Experts of a small language model: 11 layers.
Below are experts of layer 7 (counted from 0) of a mixture-of-experts language model. Rows are named router (the router's row for the expert), gate (a neuron's input weights, with its number), up (a neuron's input weights, with its number) and show model dimensions 0-79. Each number is 500 + 50 x the weight over its row's rms, rounded and kept within 0 to 999. Numbers have three digits each.
After each expert's rows: "gets" lists some tokens that make up at least twice as much of what it gets as of all text. This comes from a sample of Wikipedia text that the model never trained on. Tokens count by the router's weight.

# expert 4
router:497504471452432550522456556516513515543463557469478459531481479519533551435487576476586464551543526528507593536433441522526474494525533523486500459476550479470490383530417475491493496468464555491469524616536416555405535490468518502417406597
gate9:512479491529410515487506524583522488541494518518363532524490508462502526461465583517521446537597520422565501510536479589585431471491531501504471564528477516499484460468524527533524491605517605501529486490521534455451533600428451474514538394
up9:530602488582576386448547512451501448413550530536492514535540458474494487512496453503589601474522459463597532466493424438471568456426433553495529525453463474510425543540473568473508532552565525458482613541629377501452458506481547475513475568
gate10:497559510576501523462483515452495510384521473455565463560387448499541536504557518426509464474428458578531592514469488490495450527529461471426534563507425505464476471459550527403509493478450521474517633544514553465459542517498578390519523493
up10:517470547600549501429428538452529524436507493650443505494453423595472489536570573496503405450543377465421519525473572576551473405585445502581438539414456471549498418381499501521484525563566486623474543558484511494520410514477518491478413517
gate11:562464543494537603380493567531473530467530517517503536507522449493391465445558434523514474446517493426512392471568390496464471474470629576464380487607521466495466495585512471419500380448467475511450393462475469469478556398539425473462575494
up11:569500508488423463486564487387468496503511510500523486528476392514607557517488500424534476464475538439528506424437509512433548612447487521461480534499558587576486535491468498521496448505492551422491497524543623576523601540487504540514526440
gate12:475552459409473552476565512540484523521560496526540451451401513541520544566453559528505522447490491547526477435537458593575475485570459459583466534569444424510491440464605579475522422571640520483533594567442514527400516530514489476620501501
up12:530505548578484551577435536456541475520533531455521553435526562463474447484519357467548558602500548576522461532464494458445538474467526426567519524469475525521520557553543439541501551574487480603488475538413538554441452442487505486430522535
gate13:483452505521502534457531558403551620462512467490544464501386536575533490481457576465550465626442494456592565561412436518431501550578558442445458462487522575544564381496409502488522454464458559551573449529464550496446564482495536508461489529
up13:585460456499511543429523548380612460466508628507497518578433537475475478532479522450530490588557466421486467519442446596517517521485505471474509486541415512418590508579546527622469458445493503464447491495517569555417522528447473496473509527
gate14:450530567471590474557543553454521545457455491580501492580516452515498576464461480476524498462507523490450477549403504476471490484562523478516503488515391483563476384517413508521507494607458522502667427529517522477418548453423470547532442515
up14:397502486494567504503520489490518537444529517503524390525524452522471454537502514559485508579551535378461453585515501490559435536529533414545508506556421449506412370543447484523478570457468473511594460498437576514536574486472516581475551474
gate15:584480489483628581559591480464509579585521465512476542484635538538502528527521519458451573601546503499523522461520491445544573577588532579502507517466460388462495539512476481536507479522464480418473465475535425576465509514444505434469440549
up15:514495488449424517464519528526504549473418526562494458455453384517533599550510609507493446469508532518494463438534442489492523442445482497524453430445536585542538498519449482451500479462503589554482487476549426524449529518444547548445525409
gate16:550433527472537600490444594556555495466460535441529513586481436570511523516486499399549496542582539535471551470548470549480385544553532452482469528478411568434482390473508459483486509496596450589529480420595504552535415545507442364478584456
up16:511520446459556476564465499392470532541578537481517476444462610615510526548477512560401481536539594448446451593490504530443541537408498464603490539470439447530498594447521538514517460489546473477624496487479471467437522590559459482428486472
gate17:514468463476518525525432519557570545476622496532436477564618465547464486494553579465482526517541451474572422529477530537517353570505485504534517512390541503494538528483456495547493466592510532547502515507546466513438479447530438520517499469
up17:553478528506453450432467454490489483441482527481496600439422407474515526595472517468607479502421566456525496469457491444593464490579487471472476521511479494547537503530541463563497594424542537402520478539503409546404447499505532532519537477
gate18:436589523436497457557453596512546523549531596431544476488583525497538542505346530487470542577516493349544442597442400478476507444519551549446529391465504502475547475447447471510532435521460550425468529513552528478544528488485506529466491496
up18:499454477474377410558607588467514587396477497423511551434527503467554469460494582404508387413572440455513541596509424426446514425524447493553514537522591492423484480510502426555487493574456465451552477516496436484416623489548511532507453531
gate19:425460476500476525538429554495485506465607445565507517515495346490490472495455553589455549505520476474472505533359505496526531490443528553476487419568448544480408508463492511525516547573450456506522436506448440502527462619540511478481421449
up19:529526545462562495501544522490555441467564545468441462513509470547450562506453483523465556510523474509444537514526537451549521475519458511498565517541435463452489487509489512561504469407491505443414591508489536486471498494443538436464492416
gate20:394448531507487517455561538591420563517488500566513506498435480508477538478497516483435541508599486560389431566494518414486514461427502496513536444388533501553470485545495489518509548478503544485575510520565491494472506489372502419477504557
up20:550558567511443588570421431488546420426422499550579499476442585423456494565454486486409554559562413496520529555474440492466511583582503440486507558541539552538518487514470527583511495547539515484502504577460503523582430498400513488554533496
gate21:465616523507490470512568551435499543571585560463495523510507518435562523483486532498522535477467595523417512513485572545471535434501479578547525411449560496485451578514512556530515353493543559587491503485528463573467572433406557522508487464
up21:537528499448433425464511543489640468565575538430514444472515524474540541596461486545511494513511499527407502514416531440511432431619517575490617436526464540583520554474456521483491476583474459515528560497591518471494441569435541487567516399
gets: "\n", "-", "\n\n", " |\n", ")", ":"

# expert 6
router:496426612513437493548498562562505581438501596515504477477508613513462517575600533554444420571541433513484351449521482531482462602576417483444441523404615535429463395448485510485485537591493426514463528455499594447520436464547365529471504480
gate9:446390434536609516551511440590447563481489533543397488543522496468498543561501610521454409510532482464573534576575517535423413476456464509449492469406457569454450453457528508540502493454463375495485572538513482556468437567511458459476539499
up9:440541509462539438489486488394468505470421597566531449591497465362458475545434506535487516580551421482544403438482492588392452501505529472504523428407493521398487527462411545591494439502480455531486470481496603561480395569517545517501637464
gate10:494514567476488481407522462493539523560522560545505468440486570502574499457452519498487530521403431430527480517468526429506432527474531449550498406538468537511454526516408491486492472497536310484443511511537565509503504403515461470518443457
up10:475499533497446488575404606512415429468463473437445470528562553504515537479404493439462386507441584422465466505513429563516449528533485514466463444549550444480465490448516593491509522423514500479434506474563573540423451495512456516563468566
gate11:528468518493455442519455548546514491509529471482501457500485448452537512490399558527440429509537489515434443471488492500464606500486543513534471491460514489594486471396524494454523551470675506479566532491534488506472435533475429577532522530
up11:474458551491508509568415388524425366642494480562502488529422433488453519428494517492474504563475536557452510536460522562552541526448505598465552497510406513596520427482591396531493516522518439476515477547440546503495484470575485444629418460
gate12:468508431434507539475392471463485503471521450475466483542533512478476548483567480513435522522547478485549466583491452428421576493500505348524527514407526489484498490527408511528506440551509529520442489500509506495449528477552492545456493441
up12:520516534539422481454443483521500469484449476557419492526405514576543480483472559535545536475464544482455455601574542461532621474519514484445470555438450448471515422552575482478499424534513422485513504448473586530515489557487488420567527506
gate13:455550518474474439455457488511504493507585550514478551541529530495410527559542421497549499622415438445464436531468507586463532418476481442471512510420533494513467499532518480523508504461554460496437428398455567373533440485525458428513490483
up13:539531483576521469501495467559586486538569454478479508472487400572528483471499466466500548484522505586599502492551431507508509475550592510393499431513461431525431453495517455480480547487504541576596452392413557458541600536483450546546537433
gate14:500486506527487502510504507494445407461473511446530444553484494399445453537476450556579602516507498464540486481474525404489571490554410515454532500380547610475460460516489489494487432536482581467528394495510478448554407470457546508481536521
up14:520472498424529607450444504516483559547406501408494409556473473500466561472477534459523480507481609649494486507515570498539478615442513458500500542403463560474574526457524532465496488563464567508365536566504472533498536516521559523433468526
gate15:504510444512571549548541490544578525460459444493427492530518538474503477556495512480578568463508447521514466584560440529518516474521397414443377495434537538520529553491536635539530529535573474564521483585460485529552517459435426568578449554
up15:469539493590522530492529435523428518479466514563547342444479536482511484542559549508490506463532457442533523571507500538458587438360466514502557489459496555509531462483582578461496433500550516504533472459447546640530554475513499532451534588
gate16:488460490611525524532532405510451617530499448484529413492457504556502479435592518385507475469630523453563493515439520531484433591524488389400568449404549534444532454406595484443508437487560440500472465467514482493538453517481526508632477539
up16:536460598500554470444447470650580540468473527556465470509471417455341476409508533409437475519549493526561486482490467466542502511521531525426421394472479474511468423524526480492504525453565538622517504487477517441494517473597504576551453488
gate17:409494428424537504571450479456475421522547423568467571437514556538465547587538571429577593483528457503502419496529461573500412529490447525471546452460460505551499525353504502516514540519464584483457473483539483506565466448553519454489602572
up17:494516535511429486543524525441474589525435504535548562446527492506500477411552485574390553396456400417430494466587562421546608467506454495461533598532494488562497572574456518523498495544522476569494522566555482467529556530484398620438451501
gate18:449613639472515452420601519448507538589533453499578472562481454551507413429473436514378493600507499519577405507517466401506471453522417514494544423461463491420438545475531526503524488404521445513430569551545578478536470490448549524544503514
up18:544554525541361564547500500393561510504542478480519526501514416521484469490450388522465487573538561495507454494548478439498517465465554446430543467442509462519551499448471409535495442471450481556556577506521521556544438538493546443470512540
gate19:511534536475504506515453581512513459513481513568527521547411587536481508494517641508461510508589556535462523495522469518545500478577725511431509443476496364505517447480513459534506502467510498448492540473456575437459596533445486435554496546
up19:523493497492461478507521458476545568448513520508502512503477455587521497571487468511482477546420458547564562519515501473577465402611536485425579475461504582456555592424590483534499448569513474468312550429421444530519523517593386548456512437
gate20:436590524539480495419550545387566554459459373505497518531447561461455498540550549492488478526455449362552439466537544460445572551443491505499606469382619475516561566552500397540506465462450486407461470487618531434527511486527502528530456534
up20:557460504535500521463411476550497488601506515523538523456513531541446453435536438539423575440546476391488565457516575461466516521439576550445589505516621420472554552528562511502482501527488392472437526539535505490536522465618409440484478512
gate21:559584536479493547559463381480511502488528541485504527442429480523579479566472535540471560482582452422550566461604517489482561520520539495433616447520452488477515492520470612475504525457494575505483488468541477465397475539545494486643528605
up21:488472472460495500423527481481485543536440404467367471574520510510533505562477486512518420556482503495448483495402601445458528426575510404591482593440489551556497471523499416493511477544505488513501544506492438470429565593544506617457503490
gets: "4", "3", "5", " \"", " (", "6"

# expert 5
router:500569446523480476475556506501473449530492483577506471518518451433460584509520489435432488415543534505446509448441535546530577585564540496560516592552408529510604539507530431538523382417528437452502514469375502605474443469590529552485552412
gate9:419529498431468556543449470484461495563511499514419419463543501479451434518509565485503526481449488538589539514463569491466414515494479562484570551506514518536534548529592573548489586574560486501684659491496478474535464512553490510555485524
up9:611478467549569451477607462399541449404512606489538604520503464493533497501462555497461498448469528514478570534493547506502571503554441409468444471518460438441515500444554459485483465493605536542529453590395511532606516568459530535498502541
gate10:536520484575513471508570629450510483511599513507481509516529500469522500441461483489481546548547443562470435442478504482461361428526533573482484522537496533488396455504491574506514515454549457468471480442423487495538478536543526546468532553
up10:538463568497557604361459514482583487505561483517571433397457486541583577506472529581421547521515469483439551523474585521559467490536509502529472478501578519437533469476520564538483470501409423517603553461469558546459522561496487419404542529
gate11:473526492517460434513537515466546553545499605452518457508451486548484600427524554569527475456508548540473464526660531474504464415463411494478489381506442495560502511583590528538509384557548560607567461511577565503560544531545488477488460459
up11:479516558473494543469486431516518512473437417470442538506377442505490399455535469530497497528628454516498550439449458473475547568556522441523517401513527481427496460523472410445491616485569550434437464425441469502452538456491504519514508505
gate12:538450565516546566524559534617467557519381399448514568479569523504496536540456560510494490557491594519536476495518486488589532592525525480461471478401392446545453489484487507457523435498575410444550496561446466426584516566488537513484597537
up12:464522420452559474604538504483494522568470451503470431577473532545497437544490452509536464584491537464459547523416447487497566515542560490508448477516516489518495464538535498343482442501468476387515515426596537491441434432497446524620437424
gate13:538465519478495475522568516587463524517599561541518459528485554476457466451564509456481466543560453508471521519530436565464518538513483485450422513475502481414503534449485524487527474461521483462442548526466568531458448559524402509574454437
up13:552457483454588520572530438528545426520465535495480505499530477482471533481554440503514497542466481610496508548600447504501486526545501579498570449469505469558425531504483460478489527552396541462480482414628534415589507468483436493499503556
gate14:502492521475611546433482488413460562476574495525422459585482470477504508548479523552482495510446464535542474464397457532456598552472545420547392479471537484453499477414453467559500514445507611487461533523460500442556494516535532522498486531
up14:559475507450523523505454518480513514521513501492510526549449511461523428524575474444507512548475508576478617465509544515501431566469472464497456479507556586458509505553498539512504603556534532540564447470481460567538550528451506506481562591
gate15:509447423618557525479523538485397427584539496411458439592618427495559532587408435462509556471601458525531483536443495520410471485495474486489548528469494570447503529561529486463539480418450525588494512474469470524527497511520491562491543528
up15:462408432559477443453496548591548598616505484439566544566474397495506550461554457517518642542528446476454447498466542544447519423486507511511578485509456474533477612492491356538496527386521565462544477451604509416576505560534506516472463450
gate16:431539476514531497401472558461521548486548490601518466544558475521497521407494528459497521461419490541510501585321469575488558489430550509436511447464520552520461610500544523492509533466592478436452539438481507436527457468593495491546464514
up16:555515488533498491479488527494507378443446647494517433457534614529482433546486474498465505506535588559485458600424477515513588581434469554544437503487496491461403576586619549474520522571490492404519554479533490489509596518572405526490487573
gate17:506434534541492456478554524520555391440512556431480535528428552518431523505544555511473522385478483544518535518470500476435567511658560447481556499445483481490513482432536477649529456549512452455552469503525482481365475466471420586444520471
up17:535536450510549452523415427512433471475525461576485444555577479527430528496481516497497408523589518484495500605515525483488493477520519468429559582575616513572409498545531546528492523401495544581474563473562550476408566452582537492537509550
gate18:544470481517488485505504442488476573479408580482561457493531461552457509439651517479525480432480437533491505496512519478493505468456542453392427607515559549513496465473496474510498507479498332562544545421458475565432445505576542408527469463
up18:521533512413541449448560463522471468571553495433546458480519519576523540457582557490452544462609430491491500395454495465524485380458547594544527499492494517460518467552550477493523472414429522541528539522415397478529471527521536535482521506
gate19:467502486487461459430507484497530515518547544499638507595447449599501550466530574439482585490502429556518463504473552500536529526548551505465447473534479446471509486444488505489495550522476539490480471391541493462463490460439519459439474516
up19:445540526598442536506460523531536485513462466528455514480564442502434478469454458501543489549421412622476388492500451467375551456505488530405534530393545550405512457493471404555502492528556478418500483499523511449460600499497538511434523478
gate20:509490361515451532551610503444502437524436564634528431524487624556417613539525436448498501452487492510583503497510525474482531549570452485509565442469529479528456516498447504459526394424438546567542523503461562565452492535516477515535494562
up20:537510401525352482560468465406482510511463439623533516478457653516486483465527499479500487542506555537518494572541451538487543463511522507528552492503582563513528528477488466538509437428476503503564537448443556489406455466452628559521616543
gate21:424530448562492510625460550511537463493482508466517521493592465503425499571533510483575533563465497531532491542485425545434499511549492540549585477407513588507490527447462481483495391502503494447512433531470468389528453502474496500565472526
up21:511412426488456494499539544522429523459559642558486438402449551434545468565555542510552573599481527518494488504466466461537471503503579549492505456500618579545514480446493453499509582504447370492546535428536571552464439433565550523504553392
gets: " ", "1", "2", "0", "3", "–"

# expert 2
router:500571447592467567503401455519495533492486433374588552516477536459462508485510456545562556478459473500567458439502563434547605474529472554508426583598495475430498567531513392461504550450463513478553527581425433440484564535601531539456476480
gate9:498484528471556454509493507452446618484614504544508525500494508460498409521505470476505470461451462534594447495550544479506494532579532449480532489524654458411440530447533502549513496478453527481555545509465441515477505403592526497476460394
up9:466459524529497594463434444412389512438565490556582505519516538454420393551446496508513461492511495536481505535558505487498511468599430470519504480541507481512462445457508542549498515519460464407614560447517564387529550532457543499467493488
gate10:542494519503550495473437468456561513459535478627526531501441489530494511412559444588491446513522515497588461444499527483496542511451495575517542426465468495495423516470484469492515508458384485454424494565401445414432453525449502446513502503
up10:485592486457509518536460512514530491461535601500481498454470528507419526514526422527610372508451493604550501607510405525531489438480474533518596543479520517413528446502590548561522559499475550485394445453498521514458499401563557482491516534
gate11:439533674625484511494504493455539511483437451513494513496478480456488537502385544435489470540614387441473487483581402482463457478497471501546625556486462557469484549479559481483492473509374465535450543426451512474542428568490493572455421503
up11:488514516546485570509468539533535460513400524540521386471534494532452561490557515537533505466554411482518553545470475526474432582489548426531559485430462620541486430514457588544509435464570518540454515506528489564506609487483529459508541462
gate12:516541426484530565468447554524449602531456526536538499464441518570509526530541500484528460525538413416518461531488463429519535501521492544472438534490431497467534501612509431499516537550498564528422518485614502523459553589495572491456543594
up12:443490508570520499477508525421452382513545444483482537451486438446455468564434544463411539489481464468536582522468504515495515594430532473455560448565391486517437466445477494427481400499475515566517546440473568530533534479451478436454519552
gate13:567571510591582464450553455470545481540503513422613462520476452500497556460505517482417495506572537507524470552524610475495498455518521512451443535549505536455534549497531465546503486475541519442501477565483511534462562527463483450487501419
up13:512494489484464499522506557473459462508600529503610510503465497519448483563524602463529521592490587498480483615460558475447545559559522586512452613539536526491416587411463542492507439545492499525492452596461425491431614528512509547529552450
gate14:444442473465414510508487546506506472492496448470436388414542521485579517540443490446511535412581519414549513424428439513498563513463584585517510453519521595436492476531552461516505438462565533438473545507486571517442523542623437438540505412
up14:394452513563553504601456501500562420394470567564503484530604443533529462557595415521587599586444589504541457462533574503508503499495470483556494549454462466481383469456460530449495551403566455440559436444463479522492484478466457509530446436
gate15:520519556525512447557432450482518589420572457479500580492450434570521524501510525421545422447514543467569492496589489480481514448503578361477434535368408432527490466514473509523504396467440456425498499557456553466574525455575476608431533488
up15:524545502451515531521438541599469501438470505442505431523562498540521523550515527466560436474505457557560520518550512548559403555553520415486441513499491570449539507541458475603519517472580503441532494393500498528468513544475529549584538529
gate16:491514460523468519492446502490521509472495441516594524504490468552503436622451520512471544550491465501555394487498459446437508479459526506594552407541512504438533540509515520544502568587564486516603529446465513410477452554401433494504445558
up16:510522441459507541537523456541530578568479434520595516551520532548467532544492519531530500554509399516514489508541632482457466491450552478587461518541518472444542488631443533438496462462544517605539480524467485507408478505580514480457430506
gate17:550519538490532510476464565426555545533641349521477322527471511590563548415518587520576434427544538500548511449508455475531448480495456522551417473539508500491447564572519510407497445479536504441545465490427482497504513588449435526517475525
up17:417475460462516438530571484572435494547448430467559474533503451544506570562432499514508523535560581530501496479541431556505590514571497456614467484514423519456468475418491520546487481508465444546454581587517598477579426439476478427546443463
gate18:582525551514532443459530498551454540558538453465571567463415414492528444457472514504560549492458494477478519573428564471505511497546509449481553467498543542464580431470436504441506515524552511563459578536520510545481518486454465487520514535
up18:469538530555473493423470499466417501468436490481505518456420446587472441574601440524492420459609480408547469533450563484456556475513499513609554527555461620479480577558569574410485545599569465500497491535535532512567483503469420455457557468
gate19:469561451514480468471420445471495541534472506529462455457550533510516529542519495619573483512600585455444434423483503471481432585564571389498596486488511431466522447524536502455515436559426556491504511460555513513425338533490503535490419465
up19:502576490565457600531507515524514551516577509548509510522469499422590487512514566574580575493539513454585328583515593493513533549547561548455449522433485515456559434551520465529480486521461442542504453601483605535528462524578527462580487555
gate20:535480519457569485497451441589449458545512471444560458606474500483493466545508619486480565442492502490455470554541410527472539522611452511473523462491506477516504516485589442504514475495512599524492459544494449467564554509504542500503449469
up20:380475529450461521460560423500409572503455440469474425430468465436535558487515489408429424477436465468548550437503465463426492581569474434451478500496485541482498498543533523443477471484595556605496543478536434535532475492599540580476489524
gate21:505548506550516551516416472556567474497565500538560469516526514462450426535494540533508545450524641519567422483473651550513500470526464531445505522496485401487509517483579535538524619461435490508561458462484539487496486458455445507587537499
up21:572618473508443561578530464544537544465466507443513510472452534539482412520524489462402527503520382439467595523437433561479419479467560472534517515516531577411448560463554500460509547467527526531462521504452458565530452508570539465569580563
gets: " |", "|", " |\n", "==", "===", ";"

# expert 1
router:462498489476589420497545492448525434547508461540463500453491492503499415510450493522452511445421444477508524524620540429487496439432433462543578497538447492552532511478515642517554557473498536467557446460532620488503488497467503432511542482
gate9:519509465495500536492548484434555433618504503446466567536503488459450481505432465432457486461470477589552563522504497468462474460546492493526442483469479639506528509468460611529517561449449610537595594467489469399457395466423498525522558416
up9:426571482504524543485624437453493467523495514524556494415449469450495312377579483487428436506512420654472436529491549577431492538537460467487531505456571521581436485617486479437492514408502511503510467473484408484452494469508534495511545457
gate10:466555470565488465382528477499481444613512417612477495483500463499504447626539512605415577515540502455505560502512469482555465507453560519488393414540473459554511576518484527486501515476520504414484411418510530478442390458594477481504489536
up10:459523504420460493504497427483546520552530610520532450408476496508566500458525494506591485507428563519577455541438521492474473532523513497521405530508458433470528551528405524506507564554506495481390571466580509474530487496326601537562509471
gate11:501479434502494575441504419494550478495347566499455547523449454542518522531557563487480618448458513546446544655416536544461506519515502550471522543549502542549430429538550523540517500468521433532399469542462608558585514437519477453538493453
up11:485380512538514486415480495548439544419536495536498558518610528495483542515423536470481462431520471484474470564409536517582507557529541568543524458467530553531535585551543443572493569630590540561527499480462568412529510488526495443451419467
gate12:464484524453554446553506406473535619518491433582473439535491505520469553506492454522501517453503594558568532551482605514484465489424493459516481507599512507545468508586394555436503515513572434485516458372597492490481566561593530549503521569
up12:406495426486523478520542408413480505518498491502501593503478567556554587492609381541548487474427501396478574500515416513394498469523456482500541462538514569617467484446537414487507486503458460583604456428491473521452435459509633525438438521
gate13:511439515509441540421602536459523525475459474492519460539556407539485525501478580482508456481517427462491437461508494520523471521463438441514530573517556524587583430426545551548496493455477520506484439479397408464571472449464519516574674486
up13:509535478470526460551478542498535427513522511418545419523611516507442475527560508519547601490514550514521521523500458555441603439510464607530505475529430484541601384541499516539492461510512562492530492463524439520512468564531617559483373523
gate14:510555542514488538481463541401461545476525392459468510568470488535477461583578537631504428506536577444552495481518508576494522479529492420449486501582486530492505485543438459582516460445518449430549495458514417484467528505555452441511469522
up14:486571551525490472492546529498469423457428444501530391476407542542510498585557534418480414499424462470504459410509519498492479472491534449410643559498508508463464560517453519476507452475497455524472513485519430510469468509502520470467419451
gate15:530511558459544423418426544462522529492532556494539331369595467567566439624532488482587537484483465521513431520456429508487552506508552525543479458494385536548417490505410579345495523613499549467576438470583486470425553459538510497457495426
up15:597508461555550504565579616526458449489457404497507587561502520502531525520488480466530418454568533423474573417520436397491409579543512524521485491447501586436488557533493543516502426562564433461495586512622526528514489505614496566458496527
gate16:576507513472503509512509595532465535529535623606570512577507530557564386569533488468576485510501492479422546507541526499536466495434445557392533564490457482487506441511581474518496490516580486573540453454516498449545512436494456496495608451
up16:437538514455492564513585495601396533446470504546402419498538646461485502596447469464490457434432475525445563436535539495459482569547487465582470513479554479445542391425487525516499512515480548499437584608498551477448442568476532536469504487
gate17:488527611467511448501484467566461454406489563615515587388419581525490504420615450580504554524442471487524454479519497483586455528502452501529522606516444513465486515483479455465494474511404522584535477546561580521425529471471485515582493483
up17:486496577442497506486560528538396502438482482499444501515486605485432623382563557401500570426501465551465396490561451478480588536514550441461504590473512510438464411496438508407517537455480501475579475450557508499531490544570536498538452490
gate18:467451479530583562453518525498514559481505521505537551515563548501440560509467458491472565463498389528472481525561542497438542371457446515513528417488518538498541476483487418472502563513579500439511485565539448401518438487441505536454510475
up18:510505498480467511559483491473496475554511456528531570529482419533553506497576439476513502546482547493466565451552556372497470512606509481427581542501523502471506433470490495450485496531411607561441433464463543546467486596403563542580463445
gate19:444491419544505568508587536506597585507487440498478555521570478441513475488561532462452512466579487476435505502440512444438505423467479446507552467473489511553467523544568527531505597496429546525518473461571469448604542533496524485501516527
up19:519555405554472392425505429399555395492461450477505525450474467508490497445531452593581496487574535534577545442547457522426449504472498499382548555504548496564490579499533564515520573518468569614530538474459556419494586501448527481577515489
gate20:535466552582542420534526579511552577507506508445517578498417500557457361546519513566482508476570426458531519457475521470469499498531570533518536493520469458549516465517489455494507446550562511444485478554560444538529513530496501490504475564
up20:492478506456433548539438477534533517517528556440481574537522518431476495464518501559614451495492560527511505543495411557470530488507563442501489449541507384420520542505457548486501570429496563623514354459480487494496509454499498441473575573
gate21:476476473476575524499425457525437598470447434570469456549565453498520451493538433470389533557509622542599488504559478527571484466524422499507477541446594444472490492479477484449495560521569463431542558530552437555429573552564470551493441480
up21:534461492536485440505490482447505536459429511491580477468645448486502515462402578586491520483462485490440520502430509454555470492497471553456532505413466460543468537536593440556497471492637554476540465625445553386527416549512482460603516506
gets: " the", " a", " to", " and", " was", " in"

# expert 3
router:480509473512536512524584499566518498559532536522452631449494461452524537487486470495599454496475486448511508517490408475523487496457555520494505494514456481528501505566456544471469523576482469501469509461454548539506518533407496440540570461
gate9:473474605448357537494423540477437470482460498513504471521503536438526497463533479500511509397471470575490451572509500457529546482400480502563554477521504538525540567478496425623496489545486547501448557506395511624585506498459498526356444510
up9:491510601546528500534596491484492605489454463506561442471443488503484409467480452463474559551495449445545511503517420520510447514464526511502502486540497445392453537543532474547486560550463546440541538549498576528621437610465441581534524635
gate10:442491493451519470598478498487486498522465552592490534515548501458537494533483514503497562568471500529323467541506576465497405550596534476478440540423480511415454485444527483578512478608551389476578469501460544627468509483525509498567557433
up10:541484530491491406497510503468541452462520413578558422411434553550547330512557502537478537486406479475454465625464518558522502523485518535509543507415467610435426440458496479422472479482536475442536484455508499553577486464543407486467506601
gate11:516557527442587545461536499452455538421557425471441520521488452479527592494543466548527484488398488470611471489472492564577478569453465450448559479524511555581516399601512424432507514509500489508436519575531501413478474550483508486436504442
up11:403557437546544426551536408459565547512489462469455603513423516475588431514500579601464503549498508465542541501497522576548498430513621521485564556486610441495445472442429539501518516492505538545596506561409427575470503513515426533501567618
gate12:508479484561505504448593490555518576536576495541554455638591526548495446538573367490558485543496526426502502507481569422440495402459459580412629379522465502506490492478447461488502524549491430513441490421552397506588449435451574537454539452
up12:569504536472478503550468522573467510524462551502460541449517451558527496558470492493441500494569490450476451499545523550473542500507423452477608437537516460414500530441455388574489428544420524458569518475496460465482502544472580484505569499
gate13:499484530544568496549583482411520555553561437495367516559536518536496495526536494532602472489455514483636555482559438544500513482481556465554454441465470560446491419543477506499525540478467492468445403454543485513552388496470454404490560480
up13:509523538535590527539526555509505537594538461456377543403489459444470675516439557499527549480481373495561441548493492442523462474466556552454464506386448538479409554423469536523448514479490475441429495418420463480500469541487503498524532532
gate14:490562454541453530487503506586471470601351398505462444501452524542485546481490540521488397518487547582531413482473517409491511437522515400479467504461422527424461533595438427484516535585495489438504473459499392527535523559499467472506509517
up14:567496481478430556461526482578543538477554477538523511573521516501444448493494495498536469521510478463479457522549436504554479549548441469449551581529486549534490413657596433538488399458462533457575522571451533486449490509522344562589480557
gate15:496553461522515471430403477546500549447618487488537561554478470451475546478505522469602508473536519497475474538551535576508467498561425529421529497498416505500455505443484515521508368536529580418434422504548533423591492563486501535463430587
up15:545465499520558513506573519517529457513517478524509429505560483540517464537541531474526504502498510452615560562572497468493443535444412580557559474566472492428458512453543514489538524445512508533581538471502441560533477457524458564476582456
gate16:467531514476473518483445512595463559542588544549502546492400508449434573568507469629527475524483489491583500535443459498476530374547483497513473473519467473519480561569529622555502411441473451520472484421490446515455510544532527479550482537
up16:486500534483607456539453430571471465469513451521497502455408504610490548513381492536485435528643511487471507486512481454468551550481515475399521541500458535398471584576581430497496365455565487472530526386580484506593500528455478502494454530
gate17:391505475483559534524493543488450492563535404546458514439551482517468456430492479545597504503498474538559500520463484504605487393506477460453507509525492417439573440441489504517509471536447487489424513517523520519592444523356533465535583531
up17:522523502438523445493517571449430486554556499553422542402563573536436410560518460482452604571533457500525620418601490587416554451604535392524624586495503476508530463472605485493487537528473516498555455503519589605610437397493541486506518540
gate18:508483571514523619483582462447542607425506606629442497499634397470573430394475502438487396466379427477517482486527447539500438417478517532586514515454451499539502487515516475457501607508428495459512459450558446525542507497486487451535458513
up18:455502497579484482369575420387476502397453542452451472548618514488435520523551604408500532486554489416541562507468485576625529548553417483417587504470559487543523547452493552408504476520477495535532460546465514499460487558507471443445472525
gate19:444508559470483503489576512525485501427528387499522466539488473539472455524536527473542455531507459397620555579441555453422518423607524448426441544481466518502495518454459525546516499480474515439519481554444467559501580501546512495559501519
up19:446483495446534492478475432538570595539477416583463507552470524399543580492526449568469564546481444433600469529548512507456488538469512522525487482507508562633503536600433485523454417556476549520561448555421453531602529527520481449429427497
gate20:494528423564564601491507502397546649563474421518468645572459507509560439485563569525502444462564450518490512540470418419501495452525512470462478409552524502471498474467558473543505439569479493503524481407521578364539520474459537506565520529
up20:503576494573426553531498484487546524553538398477436483601450518512549461507488562420506399509585560513400475485459561435414517492577445481453545522436447439472569477543514578460498495487511537482430427533492462511539551379621591568549523588
gate21:524508489592423496463464483511537564527478470461516565448496453532511553521477471500519371505553579549510479480427466508457556493503507502478610501518350442528533420522569555496492465533506484505481477519519553550555477407449493414486446524
up21:512512540403541475538557507579489533458561511484505557470526476477564455487485462541501521506387473432558510443464480433464471488506594564510527566539593481569544544442563496545496458501619553469514465548448570455505482365535607542613552442
gets: ",", ".", " |", " and", " of", "9"